{
  "experts_per_token": 2,
  "hidden_act": "swiglu",
  "moe_layers": [1, 3, 5, 7],
  "init_std_router": 0.0105,
  "rope_theta": 10000.0,
  "rope_fraction": 1.0,
  "init_std_qkv": 0.014,
  "init_std_up": 0.014,
  "optimizer": "muon_variant",
  "decay_shape": "linear",
  "max_seq_len": 768,
  "doc_mask": true,
  "train_tokens": 1430000000
}
Below are experts of layer 3 (counted from 0) of a mixture-of-experts language model. Rows are named router (the router's row for the expert), gate (a neuron's input weights, with its number), up (a neuron's input weights, with its number), down (a neuron's output weights, with its number) and show model dimensions 160-319. Each number is 500 + 50 x the weight over its row's rms, rounded and kept within 0 to 999. Numbers have three digits each.
Before each expert's rows: "comes after" lists some tokens at least twice as common just before its tokens as in all text; "raises" lists some tokens whose logits its average output raises strongly, later layers aside. This comes from a sample of Wikipedia text that the model never trained on. Tokens count by the router's weight.

# expert 4
comes after: " ", "20", "19", "–", ".", "18"
raises: "th", "%", "–", ",", ".\n\n", "."
router:497500671474528516437553494455519405462463467446488458505556497507514528597556498452483429501502596513503527491528481507570385524452469481455402415521510401538474456589530440517557445512509533561553571576544495445418555456552513521481571480488503508432414450500585415517512491502573493439524469477416455466466496450478568547491517595526463481413525403492499529540477477577533596492523521481490439410428419511529468542564512587417490480459491539562503456493602492404486442500482504
gate3:615445566473541479490589445572513483515442542537501485516573546614528471469475522438427470498434449410416463477570484461627482596511513560463544441568537513404500480588550459563445478494503464654556575503536482553588477508454441520554506492579429545540510440485420457447509469630500442576564568531552428488569533512510611516569494482524521515610464575442532505478452451493554531499551516495523602457514538624558488451528532451476557551587565487457519461544507541459483480413552556
up3:398507503479412579501475540467468509510503434490586503434442440488554456513484494521501539446544575579446529461443534488547548373400535482460524458564515474498539459465564514437546490468472417399560458527503527489536512499597494568417616562481515519461458506535600513511464427408590445423472546465512480538398475589521487533482389535410475540554481464510457500510583482482470501537389524522469488568519517527408494509438403594448507523599409509487475497470474518505590450581521416
down3:475474577526443538548473499485524537488418537498547500523497485546468415470473455551491541519605531529515548581398440518501462506399473397556580541546458573512567489568477512492432514524572566474518500486458563407454474515518521411489505519462539502440563505578563487542502488477476468472416551496506503433465416581489387525501513517532454476490496455500509561449514516550490575453538512508482559506357468547504498473552596479573571538532428437471450488503575477551443587488424354
gate4:547478515480499553440477536583432513478518532582509494464514483416464430457577502552583444448482519431542490477464496527508500514547539546461467475510468555537499535509618501560462494517478454531581492515486521484478498445468497645460529507486443450446481531454484471494478510633581471514521508474528504485585516462474505505408509489502508589487514496485447537478508547492439570526481490537498443582489488531531435556511553590424638504481487452445565451490459569467534496443455430
up4:481437536468477536476483500534535496475468488467441379390559452571438527502530582515504541528520492484509533508527522500479470466446507493482495458490504515467470543597431523447561478422458496514491533482497500538551497536542470442424513564565460498388436487498505570478488510553406506525512551537397544538510507474526506509411596472467533483580475379420519504438514543452501504433513494497448455544509432617515493576462528458457486459530513527570479465453462541493546545597528543
down4:527549593550513479553524461458561535442445502558429565616478512491497411537532526513471373417466414514540481497496562573552409488571455530521536542584515564599496470471510468556501562563440527441435529473592506432456503376458564466524499462534523585525460361461504539499564550503509488590511572504451438524499451536444558500525465556483561388522561569475414507503410462500570459526556448434497513462485535482575475453528475594455473559497601535465508487495541488507467449443470501
gate5:449509417441453452510563524588430426548507603493436448536455532463480522452548512524529454542496473607556480583428480450444521498495544508552518551471460477387419502379451525566446470432501529449458458555455547458542472488473542486493546408524490505545527486508544518568446446490436492433569495559425434449515502514460550434496494505555421418463518548477453530453523475440528482476520513527501499536435521501430571531515500506448481659440481431532523467422496321494477486520652465
up5:604484572527542497511508582576512472574414599469451470470513561490606595491518536472438464470503529481511515494509576460563532493384539381544492464514478503504507469547488470467461558519497531508402456402389483571457623466505443439412470500489546475487582488561477523520471521560518483469512567484476507514553434487569491565539426473521472571570445484488472409370546458577465563460515521487460581532482474453416528535486534530501554533469508466489483494569469664533553598454401508
down5:592614497579457463503550564454434440484508491417413557556539526466533567501465553588588532504475443439480571429522531518477412501523504558548442516464571535568502510505502514471488462481433493546514442520406465585418592501471561474460461551479612575513605490469487534492454448527486473489540531535491400512519485475504531509485502430555518527483437457522455501508509432433455436517394466478467537485582567464447420616529519529480505569431462436442467609535502313527463468521476499
gate6:501530415538447574523436532424417478480519496446600567588502495536533494630494586457541454456564447458546476484423469474525537532536574547592600565538486558593503551525529611507466477474493484557514396500506527531512469495536469451503537508469478544591532486464487502484463368534545512514527497469437548549470441489521451531559535479414434450560428448504599546522573438571506516520504491475573497494442542514481569494493462481536525497474468467490513461425409451474491562554453520
up6:497514549625476623467478485467518466420619525516543480536480549465451503477448539538549464510473371462486488566511522477494488611422512526563487525527544545499445427486463461560496466566500498486473501456429465565487508480431521504548525479471476541508530529495476466428457506578576533491436476430479514489505488491431549512505434497557492456465539440545488632485524426465449494495510575454548524474534416419463645508494510440518503586438517458508553517477478416538512467457461522
down6:570546516454557456578477482535569503463591507532510548544448482403399498463493573461445576530490475445409478464544513534566516522631564509578441510492497537607493544481538474517568458413490432430396519451516485506544439486571431498479510565525461421502507450546520509447492506486533523453523541539551505594491485502597508468503538497451486467507612467504584529612504489567486529529432476522520515545563484500442444467504434509446522551502491545516549442616552425592604488473553483
gate7:467461447513591480551443480637523542568506535506491571560480503418457484456528524536534366537488478520500542444489459545483620505530448448490549564444475459405509586519421568444544479458510486423511504504511470510462535426514446535593468593432428503546529533505517566563451441504525550391514562540519463446562540542467500536490471465489500510526545568582494443505551398448507482499497465525533458542431534443459446514446465490426502455505534446491530437515480387569444425476574480
up7:556493513534521494488449401539428617495551582483521490432437533468435573507542478582488452529399521460511468491535532530437450404502563468554469507462527539491542564503470472424492530543436532417538507570577568464444454544505556375542529381467494566476534491487498443478538554481405450485578455530538479532558509521452529504497455494479456487547510523491498430550482499502509431488542541431511522537530488527477531511513472546517551496553533519424574535386464547559568421457483536
down7:537480556526446408508513543408487475535507484410449529518472441542513487490483532520395466538520496489449498487541514457410513499452513574541475455469430505593508506455388505547514586523533497522489515463502525615474597534513532462542470555534483511422499526533465386459530428587425414460440578382494461516542465551445551578506571439529425454412510474482504504413557473498471527485486507603536446482474450454508444438474541531459508449491474509513442543470566631397519414478524485
gate8:519404465465494467548498513525453531474518422467534516454352567479515527506510548516530455484456487495475472471499498547514474455533506537469498397458426520553540539492567412485559505471543526545510539447487512559555602468486453436422444463425476502502523490463424547576530528462489498385449487545442547509539512522506443519517446499554517387539479587467523434537511542554533413471431573470417516537447537390525601493565521492497527471521467476479575435538508456526548420548563469
up8:513572552482481525493542534547462489556630497458502425523530489489340549457555543491545374485558484506413435583383421586521544517438489507516501507547526525477384529520583413436447473516607472502529499496536495542503394482453545411527425440567503532474559490549523567526444423508473508475458477490487384501563546601612412436431498570537454453506613480479568467516529533443502431513525463499491542538586501487514412425530461491487537466494449455474510437476574471509514505525488466
down8:550531431563473485462588535498552450547406505559576515582515538501430433483492404596581558455577479406438522487462495470504452539593560505487545534502452509522520452506403480492489462499484481495441432448416418447504497501416446545547508547408535506445445549627501475469449464534504554415559553491553548463506467486503595589472505459500430430543520473495415536481531533452525512418520506424528451553504512528539457497502516440360541561525486470497575532471517601508421415490474548
gate9:497406446483484468483484508464424491492581469466526466535462536542544542465502444408538563476432442523472506557470565566574449458560633546514477507490501494420453490516467492505501445534557474496469472519399536500555478506531560444446501541477577449388528568530559462395532528526485520489511403442491593556463583499519518514468615535471560483540544523498480482463503507575467528478424557536523418540555487543427508472437448391464448475417493474551523588463498366431442477525511524
up9:531534477501492531535412599447481468590471642469500496539417516495479473429451503438549411491491494483449513525458490433491504469468503521571485486564516458583528521507503538401571465517530444539487422579488498569483515504452378499406447532518506432581503563459594485590626454478567476503508476486577500540428548529524448482425522529409447629474627491431472426463476487484491493532564511586547498496503492518454499445574460560503449482512473568490500563499572361514507495523458489
down9:527482582568392590449561527520482429464489511464621449447442490536475516453571492439594625514525518507525528458516540494547493578423535524472497428570533522492577523466511553544546582474543525476540521560526527488530455520524485514404594471456508585512489574480470531526514540514524534401531452458518566524516485560584531475507506601562534378436475503466440400542486400446583573523447577564484510470476616486513524457489538499413513495536528541445547481460494414410424481410432495
gate10:503564608540487491547465564395477531464485478449466551515506490556479464503505475540539496514535522435441496498498499568562564512475504512498500512497474438504523622387423395459583538483438469469508504407442405544538499494418471479541485542585502515541510529485488538449494458500467440526533560465481413525518537423517526515525590500524573518500536558393460471523503438483562522476426461571477481549515524497572492510570433455418473533575564457455437546470585393485437458451556539
up10:448565474565481521531504570561517525529529482566626481545475578433469416580499480492539575538493505428539485537466469554523568533449533501447541579561588565505601559465546489530520496550538499458503449522500474461448484434437534537520506430511532525489393470474537441365505479429510489400524538472541529534573531420506475465575551560411504555476586500528546574527513479530475526564515563573400484462404469572457543484591482461473504481540573449553492602456548601441495458563508491
down10:556510582558521495491436533489516561531501401467494561628418467507510575485589486487525527532449595433534489503409464613515607578539622478462515451503588572529525441406463456472508583523426506305427508494502491531562511488520534584488491529532417477507486399618574493484410454451412499503489560468499519495561479539434406568589488432505499505478478511372458538522466527505426465482530472482516546524534511456509524476511501521390429515458531574555482385499567475521443474498536548
gate11:433472435512528479610500550553461399502511574520493538559438534514471535430450547485489503541512554511499549573509582534505526494506493503357560593471506491574450450453469455489492529440478461547463462556513575446478510459521482550501459465500536578494478475503420488505530472529514463406519564449433492593476530486498421560515432508507584570438489501442555395474579477312513549595591549566449557412459535522439521496472412493522499481376581560542627538485492509511548387501529465
up11:521533488434508449536522541489547475487505481508497494515473539478514475513557512473522538549419497631554360428594537538461534553521631409466522551414419407524500564418458470454590489470441562508539502522568475580488614505531565545527458466502477569451429405505559530493491437485598535531502506625458556543454511476514428526514431460602488455464496580431472469460473538497516540559528595489524446530533487516509555420385464471494500538401498497519403431606434592472520508501421421
down11:486567564466551461541484531474513430522457534522512450522523538493493516448463454565428504414478565451607562532493455464449543535475493444530476588476488437506539534500460563461501600527457616474483514509535428543445567565479499546500416534553489559507488457547550416563432507514387467555484569460421533506562459478597471510651453482460506576464499549470416509465425532426479526472417488478533439484449449586431420533529469482520483450498526516538523550449499571478403504512545471

# expert 9
comes after: " |", " ", "|", ";", ":", "–"
raises: "19", "20", "13", "18", "23", "1"
router:533517579558492590488496593523568442531526488482558427501491561472538516554524506463473473471454617496468533514453464540478450558455581426511446522507441428507558521572479492519492336576548539575533490605558503433434512475497472489429559408446456524513511507513579458538513514455566457497453427468487507497546489542499504560563512474604468442585548529525381421551469443515496507514485538535568455454488409572460531442578491541424440536443471516524539455489619486461495382455468546
gate4:516489475501555485509600442564557512492517529487508449501479398498570541419464499559449510507428501511396448500487391528485587676476514465493531463446464586439524533447466493522511446488576421526511487490476442476466491543556545506543550482500555488493545548599498555484559476507534397569455525449449433527460407547396570470549456509453494426394574461514536474593567494517447491506598469571509483504490471528518503414478507454423592452414421610507465475462491514491474566513537487
up4:460430517464458506478437527518532437550488511469579479507422490467520485499435524515514432546446515483466506487531507432562528476508575451585497459500516516551539461543504480528610577469531479491489556442536454501518531402515505434527437466400493541539464583486475519461478453449503515514457562425528572598577487547530528478508416490531499564419509510540480541363518515488425510467443447435485529560496477493562480492550431617430477441496521481477546592618598452492561427463501509
down4:562481495466461487457495520463493547484480507519649454512408516507396556567594501438604504429506497495557492415523451447548468502513514494490523423527533509495525497420530471508457500523432495525468385519510480503453536448513480577442574490449477450481562505460550550467503537559529475581596409484596497388515553394479449503450538534519490477568504445447524452484491542466470527482438532446471446488455465519436561556541548485451534531502577558521445498421505418507495464562579477
gate5:565465490461515521460489544500540497478511512564539550405561535576518548538454418494573520523557493467583516558520552483488475453433506532450518449590458539533503509482512464503491497423484524566478475633416414503478461499573516580502436464410488502444464470506498566505531494559542574540490463416582425535501482457425425463471412536446411546446450479487494494504471512498452456596440435535530405514587398499500527664474479568487534501559468432490601497499588528564492438425487473
up5:464513567383514497541552479538461484497439488469500461559535486536536603464476548497575620521408455519559462332482550488506524479576508560425569534502478546402577550511479477524535503502476388526462508582632605461512524506416541478514489496585464506439454436527529525547566497460536507569527508548558534586470458439573473551460491515584452529563522425505518456450482464539516530435427446413466504478441560521484460442561593422499505634488543508568540574503502423508472614439532529
down5:550556513540486428528521487429440542569554498506552481552584485498550519466525414485478449437395508525474504573485503549558576443444499560511480564559512506474562530477566488531467463474545510462512539534538582516448474559453485518488506490553493471620463492494490500498504493418498478442553493537484408518522462515488570534560510462428432507519544593499381444517491553510490545467475479494543569463509564523530501509498558521500437531450526531461523472452494366514544525492490613
gate6:528440408445573463451588540504478581544506353457422524528482523526516484482407484466431503445552567476434504477483529469463534480546550393444513511529467479530509475577587460587438502430462531481470461502490458489457439538448506532522431614523490388497465510434429534512520449491567463527583419610581416389465544457497500483490523462525589565391632504521513540523480467459499515439484485446531520525457524498330514455433463453524592482474447514413575449450548428450461515491488515
up6:473473462452499558443521561467473513491482506542554487516456525567474450478518585535476470498466473538572559599424561599499530480608514492556474460448506552506538472463441441507517492506534556468456556465572514460541503501572517504464533451474473560512437528480413520492414546412438372467399508478528444382555428574561491385551563428469509436452535545517529591570477491576560484538465525475560508439470550572479378580513508451480412385525546522448543566484484569555431458501424408
down6:583487455466517510552494524530504523511428363513487508563453509484441480434390503581525443473497541521535493487452455503528472521475524453465495494499491496556573552521506467459570521466512506484534566477543518529412394503458519485560548548492406420487473561477540627559459532560452553440590520469482508396539536517457453598503542497452597485482463399577467574523430418563487628513460530537527496535460466497444434509554392516521513543546552489443467492424527451549510498514516510
gate7:569536494545564502453515503501512593550471504551425468478474515488468516468528463539566550440440508448530563515593473448484372555444500550595468500530471463500532439527530557558493537522520483567500406509566476439540503493477481482432509503443471574525442495384425558512513495496473391459554580508472452622443468524428510543465610543515497553547404410489521532492519385474476497437437522373481479509600497461567432536479562480482570483601495420545474492543536432514555553450431615
up7:488498527474498477519508501537525588561459413514394578461481485436533545589500474511488539530554523433524490560476474456488517536495509539501518501542633519484415608537478462511528547483520529551510480473509570596557521527521544564494578455521496526500428482489604486455469490432453518463521441571527527494510566535436505515505529406437545467530465528471489571487555505387440451624520516550420552533533527626485378536512482580519491546532593483541464492535566424525521455518554500
down7:444487494535534453500572479526499538510485513470521487598565394458504523485581500517486469462498457561530560451494482452525506432524534475535446455563513414499498488493545547466645558570467450604578440428398504506513399438517564597407487501488573500460564476540513526434480483585491459527492554480458519496529505520510471511429503505467465591456517494471543487477411389565583567454466519520465544503533460460539509450463494483504495529457605474445518519442567557492491495531503449
gate8:629469424540443445520571425521395462576586583518518476570462540506487559488474559484485597453546474478525399454518566523496450547562543494618453464499507448611391416509498495481576527468550522511457437461477469488469519469423548475501498509498432437446477535521469470507572475519481542517436558539469410460489531555532577450505535489515540512515507524457489565497430490503425570407464439533463421486431449460470576480518397486486455487459458503463473503406437441450539470531450453
up8:472454544467551444478478540465581413502586511509478523536577452587563388485444597483563517543510520441438443498488534567526461540578564541554587534486375562463510454468447499468472466535480532456568489466516560413530555532407560504538578566646493467578491484491454520493547467555446525543446507458531487537488524530526567513476501460499575544486482550562478491459535499516444509496495493601525537474520516517580469511417540441515464513464445568587528453541624438524486379485555580
down8:438559577611498440587497459457451578561561500542556501443450429468598478441484482580516376500431547487466553457490529460426484510479437502590444472524498530478480486601441475484499517541423518514536503463474509398486551471551527544454512537543612441452464495534490468474542473437440448518471479562487432513482547507471526610488587525530558551502558495493485486526505536521515512493401476468461435443512535492605543546520555533518526496552448421456439492493494342541501513482515581
gate9:482510469441491624455534553485637494540517513478489457479485447477558482430493498482484548443518522543490562509601520491460490443492456570471541500493508504522456399628501495555484515483463469547547456405556449571450495503486486536566471573494460501456470498448546484503616534503405555606579481477489486486501526497565495386444436473470526516447540600476542409519418481481433513477538519437516518479462519462509456456494446573467453486568453431583536548486467559578415477528536478
up9:506577566482491457512458476480474568453515453501561474565455481486381561484536512518513411469459530579444463466523488472543390470439516476529448568548399487496475571436441509399596479484448525485601528570425480470525501480534497610515491510479519451491480550484539412501459486452489390526481515503532459567438454500451469477523516530524558507537506492487500456483469526548508505550498520596474483517451493487464499455470491544566462479511503528421572474476563512496592491516445462
down9:524531528538515523445497459493486564505476526494392516554625545340534533516424571554508398579496483450567463621584501535513482483487561534437554523483495508514508506429455467529542637463476454518509437426486447535467451526451501475518520501585519492458499395412474466463499511525476445479523468431530535466442441488553393437502507491490513459532502560509511491527549515464433429445567457535513641503491451471436423447486488577412507427563456470488534542449534634556545613531523503
gate10:512554437509440535558570499479421476546586521464501471374445443480486456469497440463473430538415465469531490475508559547537469474549583438458470589512452428479506400407576529498491504411533466593553451451501524489412558573544459525498504513514483530499463533561548440436385532627589467430480521456545480495511480516475481495508489460489504541510473536414548481528548487476502544474519503512462611549529536514575593470496495522539630589557530570433480412453441521563494527496467480
up10:555525563528529511481507479635444539466545473477459586416489466566591554503346515411518454517513490387521588492491466598589507459521604495523564463547519437476481523567502484503515519495485470611531547486481459529585469486470464559479510520483492493471455550452539549432502503443439568525445539522511580510447452539491471463437461539577502452540582579524475605483525572488607409466522458580539456486502467540526494472479503469538445434538608486508465499415509473545486453532579529
down10:502526552472577502452424445518532514555544493571467587570536489491566496510431546563418512469524474591519516583551524535505540478485500584516511515518545548483399419492433606475554513524604411474452558504439483493494564423477548530434487539582461411515449529504482446513456468415567479398483486513483416513488526387480529529561503527500516496499455424572530546496492473626542487442487531566538507498426505486435562554513480458584515481420458569484458473504347400472546452450438486
gate11:554450369559546539411467468446439443518519456618451541500379556473566506541371528452488497437504361458530482500450508535533555596533468464569434502460470527458448545504585475461474480522521512504479494467497506524492474519549531479500443559538549516503435514431444582457420466430569441530402439476543465472505510470550535420518508502429585487494521586475610526563459476499462482586496482488608506555496525488550486533570502566481493452441534424500566491522486429386458512474446487
up11:540454487559467504533471409575523490485520537497476459433478549510503587513577421474582462513512614442522464394426539510497611454595532452492488511506524553516428485469518468479407479614480434564549594516458556529565570474401510439554465420458483514545408542388492487582481562562479594493470539466506501525561519465467433403379533559541543551551552561397481479595534522582501486515534531439540511441528491548578480572493496471427528454517498470528459564501433427480557512563419498
down11:509480438527491484443556460503491517521441544455460429556531549543528422400438548488508447405529451454467412502482482576428505537412482609456476472442496497478579488506590541473627595545506614365549493544540460472411575511562531568508482504581417514513494480442548385543539436561427581539453468506525462457496439578481453520457471510558480460510503555490460429554553490461425594496555511521487482475515475536436471469562490442458471443455445582457550439446508402431445426442411525
gate12:463545474545487483481480513538522555459480575548528533548423432471473548491433511526523498473469498564466522488453520557465539535565468529461528509467457548523575574438505512482459402499400479501497572487473518467555550551550522543520522455534536522502500522441443449512461508557509597505491504496472493461484503474477513483511548461472510393477461485541504447428512449541507419520546503431497474464431451540550610425489562646382409531440518448523702494505416554504500499574380464
up12:574439430376533472538566532447528443585516527482493503529600551453452511560449437548445491494474434493492544564488505452456451502421514404577431536488451494544458549474556466511475415481494528514587475457519512494507537450535502460433527426532557533622493469446587542521523418513560540545473482589418443481468547428495561451516534511453438453584503518433495490411509456448562525531451610444501500495435480449503544505495445491466564370596463548512577638543533461453527436481474489
down12:499451441543556487445470588496516488504475436504545511507532534533594470517484536504423456430437501538439457509441505536551520499391470470481506468519501458577422542496553510571493474490545461445430633465499516522558518477384399576434516534597502452497453519455530452546492479379547521592501428543486436462494536532556509532408485553460475481521522500436472500491558464451503498486500616492576572472560502476366494526546456459452541522507476478514552501526382641492468470438581489

# expert 10
comes after: " |", " (", ";", " \"", ":", "|"
raises: "F", "M", "H", "O", "N", "B"
router:526467534523521571498582448525522475508525521553440561457504556490517572440466457532458466488452486531475498492532517409433461464561642470526447475419493529541560409592517478479426440659511506451468482555537542452407517567466501430505496539583545546553413535465475561536488428454508516383575454547446525468533519567591493598529591608480437501474523520576487575524503463526559449387497508549526389461585479452459481471496424574530520535436432535542464366476515477516553522516479495
gate32:533459485439513537509480594491536435603488521514511490495533494635451499572641466463571549490483550534467431508458467391589518526546524539505481453572668476508420480535534583498522517461556467507573448492488457550498444552509486528487537541461372448492583505468484451521568477474595562514512489555513423511510448447496583491550488539466496487488413551434526571462515514435469585470504519463506466447494436511463453526492432528435461528557505462570472400485485602522529591596496469
up32:514435510534432433520524575397532627496474518516520523521547553523481544491472622418526544456484482553478462499504503489450479479480465505473554628514468473607535519560528426479518443532519499437397488511474428459469458434498518461542474559445439559522514457496480569475481514551486566420470525496472502501537413430502542508461504576519453509494598433508468403469455500467536506556517507451479514421442523506578504482584520484390470576507478592537505462443532500415547454530479507
down32:488443446570464430523470471499473457465569526490461484476506524518463588506569592522545485435528453474513428484521453453539529387464507545508548523454507456462514537514454637528573557474573468612460481569552473483543468436452481483508566566455397538471450543576395509535450510528527500493532484539474449433547428507551499482587522541523563522516473446538405462532468444474522524481578484558509482577513646436597500486581486426439471504485590561564563508377446429489438421519468474
gate33:607483527518496517523465515468581485493449435536463499488568547558474467496499479503514519492564501523457429594497430506508543541468542436502538533591512546502481589444521464587572537493513483505536648492518426493574568485481516451516505539543488509418428473430509554588583573435464472456484537451517505427531461502532549611534598425508463525593522507481490520506519500552473482511468593608396427505452430551431561500491518524520551520508504488592577463564520571475487549566520486
up33:423477574491506562425560546535486555368469436447502414474469445520545559484544483452473566581472485550539496448536554547573489608487508517488473453561472496532477523569511484611542424518384421609432478542524583517483439494587534541457524433399448519454400458572513563469495556467584432515521444528607500526501557529458469439487486494564404504468432434584490569523530581592431523469525513550487524452565503548541482544501526454567481432442475592490495457461529552547502526463554592
down33:383475507440448490452530581456513477464519537444419511501538494440469520438392487460579509411514438445478530558599581535530510494429531544342588486558533499611552505421485521493478536438577459703541521517514460551526530562438454461592424428449502453551487527518522475490504572556571475499496594438521432570501513544430538530527471578571507474547488516466472491524516477497565496457555499508500498490518571506497518446520472469528487550568483485441478456539550623505467575545421375
gate34:487544520631490515478520350484587600484544483557475548601549560472585529557570529481514546485607463527537638620564423480556481581590517522431422519486520450524490438477573562561472443500522404507493462622500476535492530490533476433459502470490506486443581521527548468450437450444501563537566545471576535480539470557517514455520477424521557478514474511529532546450396531500489537515453517509534493477486513485570479491521553531485495490536552489523502520405541494463497498438565463
up34:534534462498454394545532640586488604478531483585537484464541483460507415509495549552506496469450433497547510562500474536559477480503506453458453453538491493488405477495455497509563481597605424505434491467469474459483516476499470515572508480485499373454456505378487425462457588459560438480437516592574537477433442574507457524502449531526543527564475486477523472454518483454442450570437508428512439465432539548518534401541536490397489437524592608506499452507411558537409517460490514
down34:487527518536527588503515454506547502538438536506500415444555499493546483484567571511548538544449523488488509465546564566496469479406435485484473465399561559416489495501473504514510549460542542487500489534427482495482520601501546472507480504517380498441418560525589484463439451508498625469370517459511492556479576522583506345469498543537551525532497582455525507487404525507572517537559465496597626466348480459522457444510521477524450566485404453482463555511458646429491482510463543
gate35:522432502493539416457496521463492418566484530532621453477492518466464485578614565466527556443562445478404534486511585427370549489539445547529530531414512544491472562502498512447476500566515476554537516493490537463513521529513506443498541495435484510537539461482506445468460477534506469501490454537432576425433522482524504510459478461472516560436452525466462451467554496625455469516502541441473468506549570543546526533592517566563637510533461517472462472519561477531429495492534593
up35:441510462461586465433502568579555634548534561475435548364531444472408524547497520506492478505561373650586576444508515490445462527559479459491500542510500439533488532402580498508469464462439502493446421485511562454495500513466541517466481493525497400510588508505486555501475442457538479503397577479474625596526529453495504495384444586501504571472481448485511528565556560439520456523447508478451493431519481515414477464536490541530507491462516512477413505491457475534486537509496463
down35:534486522618515445482517535547529418527477491474522574447446586507416514476510487467421470384457489512599513394526520456426544522508521518460383490482489464487430529477494510507532491541434467517478520533550523421514522490519500448495576540532487526546538491452414591454526440477576501439490462550548438470550559529415490516515414519509478539473448474579476506509506511494534463404485456469523538432469480431511501463437473482533556449520527546419502496595580499431467518451533428
gate36:509510623504498532559642439513485491536453543520522489538546550472561526487453496424505412551447529413571452480477491513494453543433509503417476463506465487455507595487530501471513537494470530540401439449577497497448531464461542443542437506536410435524432554516545560490539485471431531515574459479433535509621383451521466478430503448385522472412462468534533514549540585418523492492460469468429497542481566560511537562508508537522553410442492508520532408473512513512451503445526512
up36:489507487462553575417502551476383544535445466471475508602450418562548476514368470580521552461534558558523446532464485487452488475529471538587531405445473588510461438558523519473611509485488565514539407588460466552521463512490535455543447485555535579517532449459620452503513463496487533584427548518506502419477509561447544532405577479436468500501612531551384349540477457470531445428429497618539458425534487581525426500522507516528488506489541526516419511514541518464559566447460537
down36:446535478597537445565493564547598427497442425586541538435536489472522494450487510499519493449497520534479565534535568499524462498548486472536582542549494498527397537547522421610498502575532571500496527529581538486477518578544401559527583506493576556518565442520530447517480516505438478611378502440550453476417555444479480479479487442489479465607613455478475546527499548520507517512481524457481509525469473509471428394453530453594470501477471513538539545388544435563422549463559440
gate37:641503514490484511448499480527520587612526457489471467431607434528455468526505568532571388455572545505496548417450546536495501436538442525519533529483410458521496421451505471399531509509442504578559595476500464498549477506534500463523519512439539443551512583485521554557426451508458515549530492518571568577416583473517471514402528416548442468537544568484588512491488583505572532535573506548514467457513484483486535435521413506475503496554483504342550450478531477445476507453444491
up37:432513539533510522458531581431617492453515566446464508417527496507519513543499495418444578479532439504441521507474533528614534566392480461530498457534445526572490545497456542578442499516510451561457461417463529496445465532441521415520474515553515475550592450559592445486544469491519554411522460538410423487572538581468456514573494420499417455536481571492555562485488549572602462389399489557502487546480539439514460541531569462456533404474490429429511483562464535495577498531526565
down37:482523521521569521516466525439497426555532501540515447426464488432486501441497523538533453519363610514604571586496529502503566536471526446552453487499555463559465551547591437465516534474502589464468575445467522527475504555443440465499575532559578451502493431444546607482638535455501416525583448515561546543499522553434494542382465543548479459529501556443430448459618515530513409496444519497482408437492573425495510487504504547463485559487583563505521483483489590557482524537550507
gate38:513408508422437550450557565473516409532420470553484524429504608517564512390549552442485532488450456539532509435432573520426492530486487562531473483403525486484396490530521540392528571489492527557511409468472491515468562440520377507517462500520578488493434536440550505526495534553417550485533529428482534421593568464570500566464508423495433517509564574495490565441508403498542423494477480563519471551496615553527477507544548590501422524441515512490537476582440539475555510448456477
up38:601495517529528518413399511572553567430580447506538460516487518469467469421461481514570477411518448486514626494461551457439519589574464533502511515543564474471539443471535533538459516452572515525471568434434443502540587517502551525552533571478537503486452568504499567505576544437465483564452565451366474515530467536514503537497460480485552508560523568467553536497582481491451548533481483534571482522480525552466505521471485512530433556449634485464549510575533440491489517565565458
down38:527482526513525514491533585426559594496393397442455530433517394558577455512497533434543436469589488484532421495406398514510485473481595516512529569499529509490557478421557526529439576427485490466516521508446448486339464417538525525473531497396479450538505428542425488504462459449533452432450514452513514497494529482497407477537537548530443479424517460429483429483506524506580423362476536533603437441539392537445444568484406469559484468583528565552456512440549508540537478487563506
gate39:447493477513468445435547513553431500374503479618428545570477596519487535544494481485540423528540513484438505494566494478484475600570400504416515495521490561410505479567546527591448494400429535482552527534493497515501479460509533536497494465493497465573478406453520589488525550564450501533484596579449490484544540554480534478590468554495479504520499470515371534539451421490472561459495446487499427485368472495529548540461534463527449444497501556395566500446446502652503532498610489
up39:560521480491479422492506514484462589566543519549504584529552586459543535489564481468408424509587516438439505571488475487477402511406417528515588439543445538489492524459522518454475508546463455475546456505442496504553522495479479598511529527620527569562481515467564488476540555535445482501480472457523380397440585529512530402500564408594528492487541449434502429450443428535468562522581552563514484586497450571524489541474523556537567561345556481526417502399576510452497440494410453
down39:564605449566480570487528544482458567546473431445494560528529460594462486581452530520568556462538546486429517549482449436566546518586506465585546541507543475416493504527554504479490439497552486505430561490533488504518386450421568423502534423489498414483515518524565508384480486512542590525455496519495551521436461499485494392438466535506509452497528505517455536523506499520556536552405389471455604468568421447522502444444532414444606479444437466413506585596408531448601511591507499
gate40:503489446532517520551481562448499526545473472455512524509398499445482493503500409492522481470504561519549501567450530506599571524460443516502472473468536521453568543491513557538450446516581488483594477487513556465455410572484584440477502536485558584560524496444454543546512487419484531408435487540530519549402465397565517572448448508521499512364539465520531504546465457591505533469530539493512514521534489602440558501468516463432478567561446491416461509467564503516478513456484468
up40:453448471559526522462469408582427488575580430454505522443560532586556516475532533485488429458527490419512541498478530413487419504461578424570468481572396524544580402463540613463565446488579480359609458541453382467551448470413493495437550500467528546532538464493498550517532484608579547535586551416477565443539542478515492466388420451500480478438391522520517499429621432511495452476583540475514517504552503469426601476488424545424527537485580544457537505415500572476612518413463503
down40:484554478488537553470564620556465462482551476415574496457467526456637522508527489543508458506481409478526404500329510474547484484439467471488462449460590451537504502474574509454535535523609468433570518493517503517566518611466465451479484372466538526473454496431525530545476544475545508440474449546540465435441513528477421495471529496480542483458526521534558455485458434470504480473547480560524481489570520473519512457481571475623423465550612433557491433474525538450503498576537468